Experts of a small language model: 1 pick a token, a softmax router.
Below are experts of layer 2 (counted from 0) of a mixture-of-experts language model. Rows are named router (the router's row for the expert) and show model dimensions 32-63. Each number is 128 + 24 x the weight over its row's rms, rounded and kept within 0 to 255.
After each expert's rows: "mostly gets" lists some tokens that are sent to it at least half of the time. This comes from a sample of Wikipedia text that the model never trained on.

# expert 22
router [ 88 119 170  90 119 139 146 134 136 129  96 134 114 146 132 154  91 161 108 112 114  96 128 147 167 114 118  96 142 110 142 112]
mostly gets: " development", " research", " success", "ribution", " collection", " mission"

# expert 15
router [160 137 164 116 132 138 106 177 126 145  74 134 159 131 128 105 119 130 132 137 114 132 116 121 137  92 135  82  90  98 175 131]
mostly gets: " mi", " /", " Mr", "incumbent", "Te", " i"

# expert 16
router [139 181 166 117 117 157 103 165  91 144 122 136  89 111 172 136 139 103 104 129 105 102 129 136 172 123 113  97 125  87 148 118]
mostly gets: " in", " well", " UTC", " William", " throughout", "   "

# expert 6
router [163 157 140 107 135 108 130 159 123 163 145 134 108 106 101 100 142 151 145 128 121 113 139 124 163  99 148 116 166 117 135 128]
mostly gets: "ñ", " Santa", " Vol", " Slov", " ARG", "ș"

# expert 7
router [113 139 143  86 128 162  93 176 159 112 173 129 109 148 107 108 150 114 117 129 149 119  86 115 125  52 139 158 151 114 152 120]
mostly gets: "idae", " Animalia", " †", "ensis", " species", " Synonyms"

# expert 18
router [123 152 160 125 119 115 139 151 128  86 150 136 128 151 100 133 115 103 119 113  76  95 145 145 124 107 103 108 121 117 144 102]
mostly gets: " kn", " largest", " million", " capital", "term", " Both"

# expert 4
router [ 85  97 153 154  88 125 105  99 138 114 127 148  79 104  71 175 131 147 119 124 145  64 125 167 155  94 165 112  97 109 166 162]
mostly gets: " such", " reported", " Labor", " forces", "ious", " Soviet"

# expert 3
router [136  99 143 113 100 114 164 152 147 109 143 147 127 118  96 132 135 125 139 136 116 122 136 106 116 138 116 147  81 150 149 140]
mostly gets: " JPL", " MPC", " Species", " Q"

# expert 1
router [158 151  87 134 166 145  94 150  74 159 118 136 139 144 142 128 134 106 118 136  95 125 105 113 151 113 109 114 168 120 131  89]
mostly gets: ".S", " McC", " Sl", " Sher", "John", " Ryan"

# expert 13
router [107 160 166 141 125 157 117 138 156 144 114  98 136 169 166  88 129 157 137 136 143  96 136 124 107 118 101 156 138 139 112 137]
mostly gets: " and", " that", " or", " which", " but", " who"

# expert 19
router [136 115 128 113 136 128 109 147 128 127  90 123 192 135 130 121 140 147 109 126 109 144 113  99 112 149  91 135 147 111 145 130]
mostly gets: " A", " Per", " S", " U", " Il", " Min"

# expert 10
router [113 135 117 128  54 132 108 115 129 128 131 119 144 135 129 120  97  91 150 155 128 114 124 148 109 123 190  99  83 146 105 101]
mostly gets: " rel", " don", " gra", "self", " steam", " ple"

# expert 21
router [ 83 147 116 139  89 141 156 153 150 118  98 130 117 131 109 140 158 103 133 166 116 106 107 142 158 143 137 111  97 112 146 123]
mostly gets: " about", " due", " around", " on", " using", " gave"

# expert 23
router [ 82 152 155 128 112 117 115 138 105 142 124 162 128 137  95 127 133 130 132 137 126  80  90 134 168 102 128 147 108 144 173 117]
mostly gets: " (", "—", " inspired", ",", " Sever", " resear"

# expert 12
router [181 153 156 158 128 134 131 107 101 159 126 104 153 156 132 101 110 163 110 126  79 103 149 154 133 111 117 181 151 133 123 116]
mostly gets: ".\n\n", " |\n", "\n\n", " \"", "==\n", "=="

# expert 8
router [135 137 138 166 139 113 112 123 131 107 115 168 167 121  99 133 109 101 149 122 118  92  93 135 111 143 126  96 150 153 122 115]
mostly gets: " of", " from", " for", "See", " among", " to"

# expert 0
router [ 85 139 175 107 133 115 116 126 122  98 139 159 129 121 103 129 110 130 123 133 136 100 130 166 171  65 105 125 153 146 150  76]
mostly gets: " FW", " ·", " tick", "°E", "″W", " Ele"

# expert 17
router [107 146 153 131 113 119 116 137  98 141 163 128 162 124 116 128 146 133 131 130 109 100 107 179 158  90 144 137 153  89 176 124]
mostly gets: ").", ".", " own", "\".", ".\"", " Jonathan"

# expert 2
router [145 108 169 191 138 102 167 102  99  87 132  98 152  93 122 144 149 153 106 133 138 155 113 110 140 119 164 108 124 127 145  79]
mostly gets: " Alex", " JPN", " Sat", " Andy", " Yu", " Kitt"

# expert 11
router [129 150 138 139 146  99 103 142 101 141 136 122 145 118  93 115 135 124  97 108 146 113  99 120 151 118 124 106 157 158 142 118]
mostly gets: "re", " adj", ".e", "°", " Ltd", "′"

# expert 9
router [125 141  90 123 171  84 125 139 121 120 115 129  96 136 160 141  94 182 144 101 116 133 103 128 149 117 125  94 169 168 183 112]
mostly gets: " football", " Championship", " Cup", "weight", " Championships", " guitar"

# expert 20
router [125 125 122 132 139  74  86 121 127 118 145 135 102 138 105 111 113 118 151 143 158 122 115 206 195 102 133 148 139  77 135 133]
mostly gets: " ESP", "dale", " Racing", " Motors", "shire", "arus"

# expert 14
router [133 107 132 117 110 120 124 108 124 127  90 127 142 146 122 141 133 141  95 122  96 114 129 131 138  94  72 156 144 125 118 128]
mostly gets: " %", " MF", " key", " DF", " built", " last"